{
  "experts_per_token": 4,
  "d_expert": 32,
  "activation": "swiglu",
  "routed_scale": 2.5,
  "n_groups": 4,
  "vocab_size": 19124,
  "norm": "rmsnorm",
  "qk_norm": false,
  "tie_embeddings": false,
  "lr": 0.00108,
  "final_lr_fraction": 0.0,
  "batch_tokens": 65536,
  "seq_len": 512,
  "dataset": "wikipedia_en"
}
Below are experts of layer 5 (counted from 0) of a mixture-of-experts language model. Rows are named router (the router's row for the expert), down (a neuron's output weights, with its number) and show model dimensions 0-63. Each number is 128 + 24 x the weight over its row's rms, rounded and kept within 0 to 255.
Before each expert's rows: a language model's description of what the expert responds to. This comes from a sample of Wikipedia text that the model never trained on.

# expert 12
What it handles: Sports and table nouns. Nouns and table pipes in sports or election records, such as results, statistics, win, lap, election, Championship, and markdown table separators.
router [116 165 131 120 108 150 175 126 145 130 105 142 111 100 133 114 116  97 177 151  94 161 146 150 126 115 124 114 128 206 144 145 121 110 149 114 149 161 144 165 129  83 127 117 126  79 110 124 143 123 149  78 164 120 103 162 163 123 151 152 184 157  89 123]
down0 [147 144 135  83 121 120 138 148  81 126 132 146 145  94 128 176 133 127  89 112 146  94 113 137 163 123 175 171 162 132  99 162 156  99 136 102 143 118 163 125 103 106 131 134 101 155 139 117 123 118 133 170 115 112  98 147  97 135 134 141 154 100 150  92]
down1 [146 141 139 127 145  78 127 134 158 146 121 107 125 120 126 132 118  59 145 165 126 132 108 137 159 128 103  86 168 140 119  98  91 145 123 114 130 155 177 150 110 141 117  90 159 127 108 163 123 110  99 142 179 120 113 153 139 121 130 166 131 154  91 148]
down2 [108 133 157 132 142 126  83 141 129 139 137 127 146 133 129  72 113 122 126 159  79 140 124  79  97 170 137 131 149 135 145 156 129 150 127 129 150 111 106 111  97  60  94 120 124  82 149 134 168 124 156 158 114 105 110 156 119  92 187 144  84 148  74 131]
down3 [145 118  91 122 123 145 164 130 138 156 166 135 118 161 145 149 112 117 135 127 118 128 171 147 122 150  76 140 121 145 128  90 142 121 141 153 108 142  93 146 105 118 100  89 100  84 123 129 181 142 140 115 111 128 108 126 148 124 128  94 150 113 104 157]
down4 [119 112 131 163 135 113 143 169 122 158 144 135 143 138 154 166 127 148 155 149 134 105 141 129 120 144 166 123 155 101 111 106 150 135 129 115 105 128  71 108 160  87 100 139 134 100 130 127 141 141 125 174  76 119 143 161 117 137 114 151  89 106  83 137]
down5 [120 170 161 131 136 153 109  87 113 138 151 130 139 121 133 125 128 135 127 141 145 115 146 116 149  88 170  67 128 146 147 135 138 114 137 126  94 129 146 143 122 119 138 123 133 135 108 156  94 128 146 127 131 146  60 173 171 162 115 152 103 124 112 172]
down6 [104 175 122 105  94 145 134 144 112 132  87 120  87 102 121 113 109 133 117 124 140 151 152 101 102 152 111 116 126 166 125 110 171 102 190 125 117  89 113  86 128 134 120 105 111 133 190 119 129 112 141 144 184 140 150 128 113 158 120 135 153 138 184 171]
down7 [135  94 103 146 139  89 142 165 121  96 139 127 140 106 116  67 148 105 162 153 123 123 142 140 125 189 133 135 135 156 169 122 144 122 143 122 145 139 117 135  97  95 119 154 100 111 110 116 138 141 160 183 132 171 118 150  87  85 137 130 155 143 160 130]
down8 [144 152 159 113 127 142 154 155 158 124 128 133 125 170 131 120  89 157  92 186 144 134 118 159 112 105 138 121 163 136 140 120 131 134 111  92 133 133 117 133 130 150 101 151 115 149 111 101 123  91  88 140 129 162 151 113 119 156  97 107 138 132 156 116]
down9 [141 142 129 195 121 124 110 146 130  92 176 128 106 112 177 133 147 135  97 105 169 127 108 134 193 103 146 137 143 120 125  94 118  97 105 139 133 153 117 148 129 176 102  67 169 166 140 106 115 102 101 159 141 135 116 144 133 125 139  85 121 181 127 173]
down10 [128 126 123 120 110 140 151  98 154 111 125  97  88 141  72 124 142 116 131 138 135 133 102 107 138 126 154 122 126 168  62 104 176 135 128 127 193  96 120  94 131 152 134 119 137 162 129 137 174 111 136 142 139 159 140 109 121 134 138 135 179 153 126 133]
down11 [123 115 149 161 116 137 126 123 147 127 154 148 117 132 135 140 115 126 108 140 131 106 116 102 131 128 100 188 124 101 113 135 166 116 125 114 141 116 116 123 127 123 164 134  79 126 106 123  82 148 163  83 129 126 126 114 186 126 130  92 149 109 183 141]
down12 [101  99 117 128 208 150 176 154 147 150 148 107 129  82 165 163 114 143 138 161 136 152 136 135 131 107 132 119  77 124 154 129 119 142 112 113 153 120 163 140 120 140 116 125  88 138 141 118 142 159 133 119 155 107  92 119 126 145 153 120 147 101 137 124]
down13 [114 109 107 118 126 154 142 106 135 155 131  69 127 128 102 139 107 143  96 157  81 110 148 119 141 135 162 124 122 146 131 116 119 127 134 137 116 127 113 146 138  85 105 106 102 149 162 126 141 107 130 108 184 145 168 159 161 131 136  99 121  96 143 150]
down14 [ 92 118 112 116 132 110 122 154 129 131 136 123 142 108 120 137 101 121 104  97 130 140 129 170 131 156 129 152 101  95 115 137 146 131 120 127 126 131 145 139 129 134 130 140 103 165 129 116  80 142 119  80 138 139 149 127 117 165 157 154 108  82 105 157]
down15 [148 126 130 144 149 138  74  80 175 100 143 116 124 168  80 126  96 123 122 115 120 124 123  97 140 110 137 116 127 139 127 111 119  96 108 123  86 116 119  98 132 134 212 176  80 101 141 155 118 112 139 108 112 156 130 134 120 112 105 115 119 161  76 120]
down16 [ 24 118 103 143 127 170 163 128 129 154 145 147 130 106 107  79 158 111 151 138 132 146 101 124 142 115 104  74 125 132 121 148 132 165 151 157 148 123 101 121 139  90 121 116 131  77 155 134  99 121 136 136 115 102 113  87 116 170 117 105 131 115 113 112]
down17 [125 174 101 131 105 127 137 100 115 114 107 171 129 147 149 177 121 105 130 129 150 147 138 100 171 141 136  98 163 163 179  68 143 143  97 124 127 135 119  76 154 159 145  95 147 138 141 159 132 113 128 135 115 106 132 121 145 123 140 117 110 150  74 109]
down18 [159 147 116 125 137 137 107 139 125 135 134 137 157 128 139  63 126  88 105  95 166 106 135 142 104 149 128 131 127 130 108 104 156 132 111 116 114 178 140 159 162 139 156 106  91 128  92 153 154 153  90  96 118 110  90 140 130 127 135 145 101  67 198  95]
down19 [171 123 122 143 102 116 130  94 126  81 171  97 109 156 128 171 133 136 138 171 140 166 173 143  94  95 149 141 136 148 109 112 161  64 135 118  98 102  97 124 132 149  69 157 112  93 149 144 131 119 120  81 132  94 127 121  85 123 142 145 112 112  84 115]
down20 [166 125 109 140 100 169 116 156 156 127 123 127  92 115 117 146 137 151 144 147 112 150  94 134 139 100 154 131 122 134 106 153 147 117 126 137 147 106 186 155 136 125  89 130 130 116 119 101 180 111 127 174 178 111 114 131 103 154 114 129 106 119 202 136]
down21 [108 101 125 133 108 158  69  97 181 118 140 145 163  73 151 129 117 104 118 133 120 158 100  78  88 127  88 124 120 116 139 138 110 156 135 104 125 152 104 160 122 155 176 106 137 103 137 115 124  61 137 130  91 138 138 140 149 133 106 110 143 103 138  99]
down22 [ 98 144 128 154  98 138 109 153 141  98 110 139 136 100 144 106 114 123 181  78 117 113  94  91 146 136 105 132 123  79 108 114 114 155 168 122 160 122 131 130 126 153 103 138 103  99 129 161 161 134 141 139 153 119  95 117  76 113 117 142 126 142 104 137]
down23 [116 101 141 143 164 114 136  97  95 128 113 105 142  97 146 127 152 125 130 133 166 192 141 139 137  88 125 135 120 143  94 140 113  98 121 128 127 110 131 102 107 127 128  79 136 123 181 151 120 100 143 125 122  82 175  99 137 106 127 117 138 157 103 122]
down24 [102 122  92 148 144 126  95 122 133 149 142 175 122 131  83 137 123 137 118 146  77 143 123 109 201 132 130 138 179  93 132 142 124 126  81 177  81 143 129 100 146 111 137 104 192 126 149 136 107  95 145 118 116 115 111 176 145 146 128 180  87 122 159 136]
down25 [118 157 114 152 110 128  86 121 124 136 122 134 136 141 108 150 109  94 105 100 116 131 124 128  99 142 112 104 141 115 122 141  74  94 141 114 112 121 140 118 132 105  76 105 163 126 141 130 114  98 131 148 123 144 137 145  83 126 104 121  98 149  62 111]
down26 [ 99 128 100 124 157 123  97 122 174 114 108 170 118 133 106 149  99  66 152 176 109 122 113 153  98 142 120 146 132 187 113 146 116 110 119 156 122 136  75  81 105 122 158 124 139  94 122 115 114 159 144 111 135 113 144 121 106 117 138 155 128 137 140 120]
down27 [ 97 145 101 154 123 126 123 146 113 167 122 162 112 122  91 135 128 106 104 117 128 156 102 144 160 132 118 119 179 153 124 116 126  92 147 152 153  61 105 121 161 136  70  69 135  77 128 149 174 110 137 150 130 143 103 116  98 159  87  99 109 135 122 107]
down28 [135 137 123  87 161  77 163 158 122 129 126 121 144 152  99 141 140  72 113 119 134 152 135 148  94  81 121 146 128 107  98 126 129 152 128 121 188 129 113 146 136 154 116 123 108  66 135 164 104 127 103 120 100 125 107 142 145 129 105  59 148 157 111  82]
down29 [122 120 126 158 113 102 101 127 139 113 132 148  91 118 117 148 128 173  74 138  98 123 138 113  95 132 126 123 116 137 161 136 135  94 125 126 131 157 134 147 118 172  86 124 119 100 123 141 155  78 130  95 113 130 132 115 129 128 129  95 145 108 176 138]
down30 [139 131  85 125 110 109 125 134 144 114 105 160 117 132 100 113 154 140  98 107 117 122 147 122 108 164 126 114 173 177 141  89 140 116 134 121 149 145 137 137 116 137 125 148 133 114 127 130 148  79 137 134 138 146 137 113  86 150 104 168 169 154 156 161]
down31 [ 99 164 133 143 190  95 115  85 127 162 141 135  97 156 149 127 128 100 140 147 111 124 120 118 158 121 153 146 161 193 113 114 131 156 132 142 124 131 106 109 128 114 134 104  79 114 138 120 143 126 156 146 143 155 145 123 142 146  96 164 157 133  65 141]

# expert 61
What it handles: Adjectives and suffixes. Descriptive adjectives and adjective or participle endings after a, the or is, such as high, large, similar, absent, -ed, -ical.
router [ 74 121 151 136 134 153 136 157 111 155 119 130 127 125 143 118 101 131 135  95 104 156 151 132 118 144 141 131 126 135 119 169 102 155  79 115  89 153 112 117 119 135 137 141 123 126 100 129  91  88 130 123 129 133 112 121 123 163 154 129 115 108 111 137]
down0 [122 104 129 142 171 129 137 146 137 164 131 127  93 154 129  87 148 136  95  95 149 110 101 164 127 131 149 105 188 129 147 123 126  78 134 131 104 119 135 162  74  90  69 118 143 162 131 133 130 121 115 145 178 140 100 166 115 145  73  68 101 102  26 164]
down1 [117 106  83 120 100 127 134 137 127 168 131 123 135 142  88 102 133 139 136 176 127 119 120 123 145 125 104 126 135 125 123 122  77 148 125 156 139 137 110 128 137 139 111 138 139 147 132 140 156 147 157 138 121  62 129 113 131 121 136 128 163 122 110 104]
down2 [140 183 145 136 109 153 106 124 108 111 130 130 121 113 134 123  84 156 161 137 144 109 125  83 114  92 136 100 118 104 121 127 144 135 139 104 132 101 116 136 108 132 136 118  74 195 139 103 143 138 105 128 113  97 125 134 141 104 121  94 159 163  84 139]
down3 [142 145 155 128 139 159 169 157 121 101 128 114 110 149 113 120 152 144 127 149 137 155 129 127 183  80 180 126 127 144 150 127 141 108 174 151 116 108 114  95 172 138 118 147 159 137 129 167 110 135 106 154 129 134 130 138 159 157 141 124 167 150 116 150]
down4 [ 97 134 160 146 162 122 155 140 114 114 135 125  94 170 119 145 142 159 134 106 146 118  99 127  98 135 118 123 116 101 111 152 168 139 110  93 109 147 147 137 134 132  91 100 110 125  81 138 110  80 113 126 182 124 100 153 165 154 127 102 156  89 129  93]
down5 [ 54 117 104 127 112 137 137 189 120 181 149 123 165 131 111 133 129 136 138 119 105 155 109 140 103 147 138 180 143 208 141 146 149 180  89 152 135 141  92 163 126  86 141  96 170 127 107 111 168 125 132 163 119 143  96 111  99 168 151  97 105 148 167 156]
down6 [135 136 178 119 156 130 101 147 138 109 119 110 107 115 116 147 149 139 133 126  93 118 128 132 105 126  93 149 152 136 140 113 173 130 135 136 128 123 121 131 137 159 124 121 155 105 106 166 120 116  94 138  82  72 143 103 150 126 152 173 129 106 117 171]
down7 [141 135 172 110 122 109 113 115  92 113 102 156 133 135 136 138 112 131 120 158 111 150  88  97 152 127 125 112 141 124 149  94 154 120  95 129 118 125 128 139 135 125 138 130 131 129 143 113 119 113 105 163 136 100 120 158 148  87 131 166 140 118  88 113]
down8 [183 101 121 130 132 110 122 147  92 156 110 155  79 142 129 152 118 150 112 125 113  71 181 172 128 144 107 136 139 183 105 144 104 119 177  97 107 133  92 115  97 124 130 136 126 108 139 115 132 108 153 164 121 116 121 129 150  92 165 197 127 139 134 128]
down9 [147 117 171 113  97  88 114  92 121 124 108 106  92 108 140  97 132 136 111 147 125 121 156 126 132 131  99  99 115 132 120 123 132  85 130 124 133 114 103 141 146 165  98 141 170 139 111 125 155 119 116 112 117 135 167 109 148 101 108 134 133 126 130  89]
down10 [168 119 178 132  96  64 108 154 142 123 133 131  91 124  88 115 128 145 136 140 103 108 162 135 149 120 109 115 140 155 137 165 137  95 157 134 110  99 128 128 130  90  83 153 159 146 139  97 110  95 133 166 142 158 142  78 127 108 128 116 128 131 111 140]
down11 [121 133 138 105 114 111 168 127 120 123 140  89 125 145 121 143  84 137 136 121 146 120 107 121 182 111 137 116 127 128 178 140 130 122 191 141 143 112 126 140 121 118 167 109 121 146 128 142 128 123 117 159 142 143 155 159 181  81 109 129 118 126 123 164]
down12 [ 98 123 103 154 130 101 128 128 142 137 107 119 112 134 162 157 129 105 138 122 136 151 137 156  90 115 136 114  82 104 138 124 129 141 116 121 120 130 148 122  49 116 150 152 142 167 169 154 103 171 130 125 170 127 155 135 104 103 143 125 121 162 158 135]
down13 [138 129 112 148  93 136 112 180 114 145 112  39  93 134 125 134 127 159 104  99 133 133 139 150 133 115 146 163 157 115 128 109 133 118 125 144 157 124 123 154 132 149 106 116 151 116 106  95 179 103 102 175 116 172  99 111 142 127 127  93 108 110 176 107]
down14 [163 139 127 102 114 136  74 133 128 123 121 102 120 104 144 152 127 112 154 103  96 132  83  97 136 159 163 117 126  95 166 138 147 163 135 140 131 146 119 152 145 132 149  89 103 134 107 155 137 111 153 165 100 114 124 101 113 170 155 135 137  93 100 124]
down15 [124  65 131  97 143 144 124 171 108 123 135 112 128 129 127  96 117 139 104 131  91 134  97 142 113 184 151 185 152 148 117 145 130 152  98 107  99 120  96 141 132 137 119 128 151 139 140 121 152 104 133 142  78 132  78 145  76 138  76 127 120 108 205 133]
down16 [154 151  82 127 121 181 120 101 160 112  90  90 113 112 118 146 143 101  75  75 142 129 146 154 134 145 128 139 122 103 178 107 121 165 124 131 130 159 155 146 177 161 168 127 135 118 108  85 131 159  99 129 100 142 150 133 153 134 141 129 122 114 167 107]
down17 [117 156 102 143 150  80 140 102 137 104 122 118  70  87 147 138 182 103 133 100 121 109 158 149 101 115 112 107 129 107 107 125 133 148 113 160 138 121 140 114 102 118 116 119  68 105 120 116 150  96 122 115 141 107 143 111  71 141 135 176 189 105 133 131]
down18 [156 102 130 104 119 136 178  98 112 127 112 163 112 106 138 141 121 123 145 151 137  97  67 160 143 129 146 105 104 127 109 120  52 115 134 143 162 146 116 131 121 152 122 100 115 118 172 122 130 172 135  98  98 141 130 126 187 131 128 202  98 141  96 126]
down19 [151 151  94 116 126 116  90 125 123  97 120  96 134 133 155 120 175  98 141 101 138 156 175 131 118 131 107 140 107  99 123 138 141 146 110 138 108 150 135 137 127 154 122 128 111 176 114 145 119 138 122 123 192 116 173 146 116  69 151  57 125  83  88 130]
down20 [130 140 154 117 142 120 130 114 112 126 168 150 112  98 169 102 125 117 152 167 111 127 144 115 188 148 156 125  88 115 155 109  91 140 135 134 148 104 131 100  97 121 177 112  87 109 127 124 151 115 128 157 117 103 160 138 192 106 168 135 150  88  89  96]
down21 [202  75 130 128 131 156  94  99 154 144 105 144 113 138 171 106 159 126 116 142 130 122 141 122 161 145  98 107  79 148 147 111 157  83 177 137 125  98 125 153 113 123 160 168 156 116 113 101 135 149 155 138 138 131 160 116 128 135 161 130 154 119 146 130]
down22 [150 126  75 167 119 132 120  89 136 157 139 147 124 133 155 143 133 125 136 118 135 114  95 122 117 156 100  96 114 118 121 100  86  79 141 160 128 110 151 115 119 163 147 156 122 132 155 120  93 198 147  87 115 120 140 119 135  76 100 127 120 129  75 124]
down23 [101 136 129 141 139 118 111  96  93 132  95 127 127 118 147 133 116 171 154 122  98  93 110 124  89 111 100 116 138 130 138 129 133 125  93 165 163 153 106 183 150 139 103 118 141 130 127 131 152 129 135 158 104 120 140 178 136 124 163 154 125 124 194 131]
down24 [ 69 144  80 124 120  91 138  81 158 172 152 132 126 108 119 165  78  97 130 124 150 174 124 133 121 127 150 117 142 127 153 135 128 111 158 107 113 133 108 122 157 121 107 173 115 103 100 138 166  76 120 123  94 103 140 152 157 106 110 103 184 141 127 148]
down25 [ 94 116  96 109 124 110 147  89 131 168 150 129 152 112 133 139 139 140 121 120 128 143 139  88 151 108 111 128 139 135 118 166 101  96 173 142 145 109 164 132  77 111 144 135 127 129 139 111 127 154 110 101 141 142 129 157 160 138 150 145 189 144 123 127]
down26 [ 63 134  74 120 133 112 146 122 126 169 118  91 119  93 117  83 125 130 125  77  96 129 139 126 136 156 138 132 108 141 109  97 128 138 171 110 137  99 107 151 122 152 165 134 123 154 120 107 124 111 100 132 130  80 156 125  78 131 144 111 134  96 150 150]
down27 [151 132 153 129  93 105 150 112  98 134  81 112 119 114 138 117 103 120 146 120 133  74  93  91 152  97 155 107 127 122 182 121  77 109 114  93 105 120 159  96  98 119 132 156 134 161  67 163 147 116 125  54 122 140 146 119 134 124 117 120 126 135  97 158]
down28 [129  94 146 126 112 148 129 123 132 168 134  90 131 116 129  89 113 144 120 149 123 125 137  93 129  81 123 137 100 127 125 144 106 131 160 141 107 175 147 126  93 146 120  99 132 107 144 102 132 162  95 123 126 106 120  87 118 110 145 137 135 135 172 102]
down29 [154 163 137 135 117 140 151  86 141 148 120 115 114 140 157  91 145 121 144 145 137 149 107 104 167 103 111 157 161 105 156  99  87  89 155  80 179 113 162 128 107  82 172 125 139 102 129 100  95 146  91 138 131 152 122 137 116 123 114 169 140 146 156 116]
down30 [186 161 129 127 127 117 126 112 127 142 133 128 114 126 109 123  89 126 120 161 171 112  97 121 153  96 116  82 135 113 128 151 105 111 107 158 117 127 143 117 120 125 127 115 132 132 135 182  80 165 130 115 121 135 109 105 163 120 104 133 127 144  82  95]
down31 [ 45 111 102 108 138 100 132 167  94 185 155 115 183 121 126 150  98 132  95 120 120 115 127 152 172 143 152 143 126 142 105 148 125 181 105 125 107 114  93 129  82 149 126 115 123  92 105 143 110 103 115 152 117 132  85  88 108 144  90 100 114 109 134  54]

# expert 33
What it handles: Possessives and determiners. Determiners and possessives opening noun phrases in narrative prose, such as the, his, their, its, and 's after surnames.
router [ 67 132 141 112 115 127 125 134 117 183 142 143 137  97 118  96 109 105 110 105 122 139 126 134 115 133 170 122 118 147 104 148 123 128  83 101  95 151 118 146 157  87 143 111 114 101  80 103  89 107 108 103 100 142  97 130 117 141 148 157 103 133 124 103]
down0 [128 107 146 109 105 111 157 119 103 144 134 125 141 146 133 124 133 121 138 131 125 126 108 115 128 166 117 144 173 117 132 131 130 147 129 113  87 171 135 147 121 131  89 105 107 150 140  88 134 158 142 114 126 132 116  91 158 133 139 132 114 134   0 154]
down1 [ 78 140 114 101 156 155 118 101 147 120 112 127 140  92 138 137 136  87 170 112 146 148 112 134 131  44 158  92  90 106  95 155 150 108 128  92 155 178 130 152  96 143 127 134 132 132 117 131 143 129 121 128 143 112 122 187 103 119 135 170 130 115 168 133]
down2 [127 147 141 130 137 111 137 109 136 128 132 140 148 110  70 148 115 108 104 114 126 146  73 155 143  99 141 166 139 149 143 124 111 152 120 148 116 145 110 112 116  92 128 106 155 120 168 141  99 108 112 135 117 125 125 123 129 109 120 118 123 167 207 137]
down3 [ 99 109 171 126 163 110 141 122 143 130 131  65 116  94 131 105 124  91 164 112 135 132 108 128 136  95 100 135  89 146 157 108 151 149 138 119  67 132 141 148  74 169 159 134 148 122  66 173 127 114 113 113 113 131 155 105 160 147 125 121  97 130  82 100]
down4 [ 92 131 135 142 113 159 135 143 156 133  89 153  95 160 110 135  85 139 107 107 120 139 125 132 143 137 127 142 127 128 138  95  86 137 149 136 132 142 124 138 123 150 128 154 168 102 136 119 195 124 163 142 146 134  86 152 146  94 119 143 128  99 126 174]
down5 [126 162 139 143 164 127 138 100 160 132 141 149 168 123 113 103 140 121 152 113 110 150  89 148 112 155 114 111 151 119 108 141 130 146  97  99 175 142 114 124 133 120 105 114 155 122 155 117 137 131 117 159 132 117  86 122  94 176 122 141 125 147 255 115]
down6 [ 69  97 116 141 120 176 140 141 138 146 134 127 101 112 148 107 118 118 147 143 141 125 116 115 179 137 138 119 151  95 109 122 126 116 110 140 138 138 151 151  99 140 143 132 122  91 110 154 121 127 119 102 144  97 132 147 152 116 135 115  88 160  50 168]
down7 [133  97 100 156  99 135 158  74 119 110 125 116  97 150 142 117  86 108 136 172 127 182  95 107 134 157 154 124  95 125  80 167 145 114 160 181 140 151 121 132 129 124 103 124  98 153 136 142 128 151 132 160 126 110 143 100 105 112 137 173 110 172  56 131]
down8 [ 89 186 111 137 124 135 171 135  92  95 127  93 113 112 106  94 155 110 147 114  79 138 136  75 168 180 133  92 108 128 123 116 148 182 119 119 142 135 111 103 152  93 106  79 166  95 135 166 170 142 115 122  65  78 102 115 155  91 105 135 110 124  89 157]
down9 [142 105 115 117  94 147 163  91  86 126 134 126 166 158 128 148 161 171 127 109 141 113 131 187 152 128  88 112 137 131 181 147 176 115 150 123 106 165 116 152 161 166 139 143 132 137 195 111 132 157 117 110 133 116  90 108 112 135 127 110 137 132  80  89]
down10 [148  93 121 148 113 151 144 127  96  94 119 155 128  98 116 137 136 163 146 108 170 137 130 119 124  81 153 120 187 126 161  89 119 139 125 128 101 118 156 118 126 173 160 122 141  69 138 162  74 106  90 108  65  95 121 100 147 101 106 125 140 137 122  99]
down11 [167 105 152 154 111 122 151 149 108 123 120 117 157 117 107 135 133 144 143 160 143 154 113 112 139 102 154 123 105  97 115 136  84 150 136 105 185 109 117 136 114 131  92 130 125 121 110 125 135 144 140 120 104 127 121 128 147 112 188 129 103 137 138 137]
down12 [114 154 122 103 106  98 140 115 199 143 149 113 122 103  69 162 134  73 134 139 109  91 171 135 101 127 126 138 118 102 155 129 152  96 142 160 118 122 154  98 177 150 121 128 155 147 167 131 139 135 142 132 131 135 144 124 113  96 112 125 123  82  73 157]
down13 [104 131 138 126 156 151 161 128 103 149 160 114 128 121 104 136 162  88 117 142 150 151 189 112 126 131 115 131 134 123 110 137 140 173 113 125 145 132 100 111 144  90 130 134 122 127 115 153 120  67  79 132 137 125 134 102 118 125 126  95  89 171 153 116]
down14 [ 73  73 133 146 133 115 110 209 102 119 128 122 150 112  70 154 136 120  85 139  96  88 109 184  87 108 130 165 135 131 137 153 146 122 105 132 103 106 130 125  96 141 100 103 125 113 142 177 118 102 133 126 161 118 109 117 123 167 127 133 149 127 206 110]
down15 [152 105 120 147 183 131 132 126 122 123 115 112 107 135 132 120 133 149 148 138 128 126  95 113 149 147 140  86 154 137  94 137 157 156 109 158 138 113 147 156 127  98 138 130 121 161 153 155 105 115 119 111 115 121 127 159 128 121 132 153 111  97 174 127]
down16 [149 109 122 126 138  84 134 123  89 129 118 117 137 160 107 123  96 158 127 183 110 145 111 102 111 127 177  91 136 123 144 123 110 122  99 110 163 139 151 147 162 112 126 125 120  90 132 149 106  76 120 139 122 181 103 122  95 161 100 160  93 115 166 113]
down17 [132 152 121  83 128 101 174 123 140 139 132 102 145 128 102 140 147 100  85 105 131 147 171 159 118 139 136  82 156 130 143 127 156 159 164 147  84 108 148 161 157 134 102 176 147 157 101 131 151  96 134 139 132 132 120 122 125 150 132 125 128  93 196 106]
down18 [159 137  83 104  97 172 105 115 144 126 102 175 137 112 120 113  91  72  96 113  82 154 151 170 120 141 130 118 157 143  85 111 150  99  62 119 188 112 109 112 126 130 148 131 143 172 106 126 140 106 134  91 100 109  70 120 132 167 120 150 116 100 156 131]
down19 [169 126 108 136  73 153 122 121 178 171 113 161 133 140 171 117 122 168 142 143 181 124 114 149  88 102 146 123 124 124  89 153 134 124 119 138 127 105  79 118 141 139 140 138  98  93 150 139 160  69 143 141 124 105 100 129  76 122  92 103  86 152 164 126]
down20 [125 137 131 125 142 124 139 145 106 127  95  93 156 180  86 142  90 131 107 158 139 133 110 154 134 133 104 203 138 165 155 124 130 123  94 108  99 131 159 124 157 147 105 136 109 121 108 135 101 112 104 182 119  83 154 104 123 123 159 124  97  97 193 120]
down21 [192 153 197 131 114 139  83 157 140 163 109 102 164 167 138 108 115 140 122 144 177 143 127 132 180 143 140 159 148 115  96 121 146  99 112 129 164 138 132 131 142 125 173 108  91 174 131 107 192 134 153 115 149 124 147 123  99 120 112  98 122  83 122 153]
down22 [139 129 142 160 141 125 122  67 137 112 121 158 147 116 118  99 128 126 122 150 113 128 142  82 143 118 110 134 120 138 151 127 174 164 127 102 122 143 116 141 146 123  90 114 145 139 152  96 113 109 112 154 105 141 112 112  81 157 149 142 124 124 126 101]
down23 [171  97 115 142 178 147 101 171 104 153 104 117 118  98 141 139 161 105 152 108 141 107  74 151  60 124 132 158 120 125 144 158 152 123 152  77 138 118  94 131 113 134 133 169 116 132 134 142  68 104 142 155 108 126 142 102 112 145 128 151 153 130 193 141]
down24 [178 106 128 154 150 140 105 126 116  91 139 121 133 136 145 104 112 161 155 164  74 135 154 111 136 176  89 144  77 156 129  95 186 115 128 121 171 152 141 123 125 139 131  84 103 143 172 109 106 118  99 139 138 103 149 100 118 130 111 127 129 160 144 121]
down25 [167 132  69 128 144 116 106 164 119 117 122 152  54 134 146 153 140 137 115  98  94 119  81 134 114 128  87 101 110 114 146 131 140  94 195 117 137 114 131 129 165 145 159 148 155 103 117  54 115 165 114 180 130 126 110 143 130  96 163 182 135 163 135 136]
down26 [120 110  85 134 141 169 109  70 139  81 149 133  46 145 152 104 102 104 195 117 146 136  78 122 131 123 136 104 105 115 151 142 116 141 126 158 105 137 114  91 156 152 129 135 121 123 152 138 105 169 102  88 119 140 143 121  93 100  85 138 133 106  56 122]
down27 [133 181  99 120 163 156 131 127 133 157 143 104 132 122  91 110 113 122  66 138 119 151 184 100 146 168 123 184 102 174 151 147 155 128 139 103 159 131 123 177 142  86  86 119 129 137 133 118 158 132 178 127 148 140 182 146  98 117  94 119 133 158 174 144]
down28 [ 93 161 123 131 112 107 150 113 129 123 106  66 146 114 133 135 153 104 108 179 123 128 109 111 141 120 130 128 132 130 160 109 100 101 116 111 134 143 126 164 114 124 108  91 119 101 101 121 143 118 148 131 112 115  96 150 131 145 119 137  90 111 169 131]
down29 [184  97 144 117 135 111 123 135  88  84 101 155  96 168 153 165 135  95 158 171 100 158  99 158 114 101 112 126 174 123 100 170 104 146 169 146 145 133 109 136  90 154 103 114 120 127 143 134 113 127 132 118 130 148 127 133 153 103 183 109 138 125 135 134]
down30 [ 99 158  98 145 135 136 137 138 121 115 167 132 141 105 106  93 132 133  96 156 133 147 146  93 153 176 128 137 158 162 118 136 151 124 105 136 135 159  88 122 129 140 120 135 156 115 111 138 121 146 135  95 113 114 140  79 149  98 144 152 126 130  60 134]
down31 [159 101 138 142 161 117 142 130 130 112 157 114  93  68 134 159 119 139 172 128 112 151 128 117 114 113 113 129 108 194 158 135 126 141 173  65 135 136 137 184 108 126 107 137 105 175 136 107 142 163 129 114 128 175 142 138 121 170 139 128 125 118 125  98]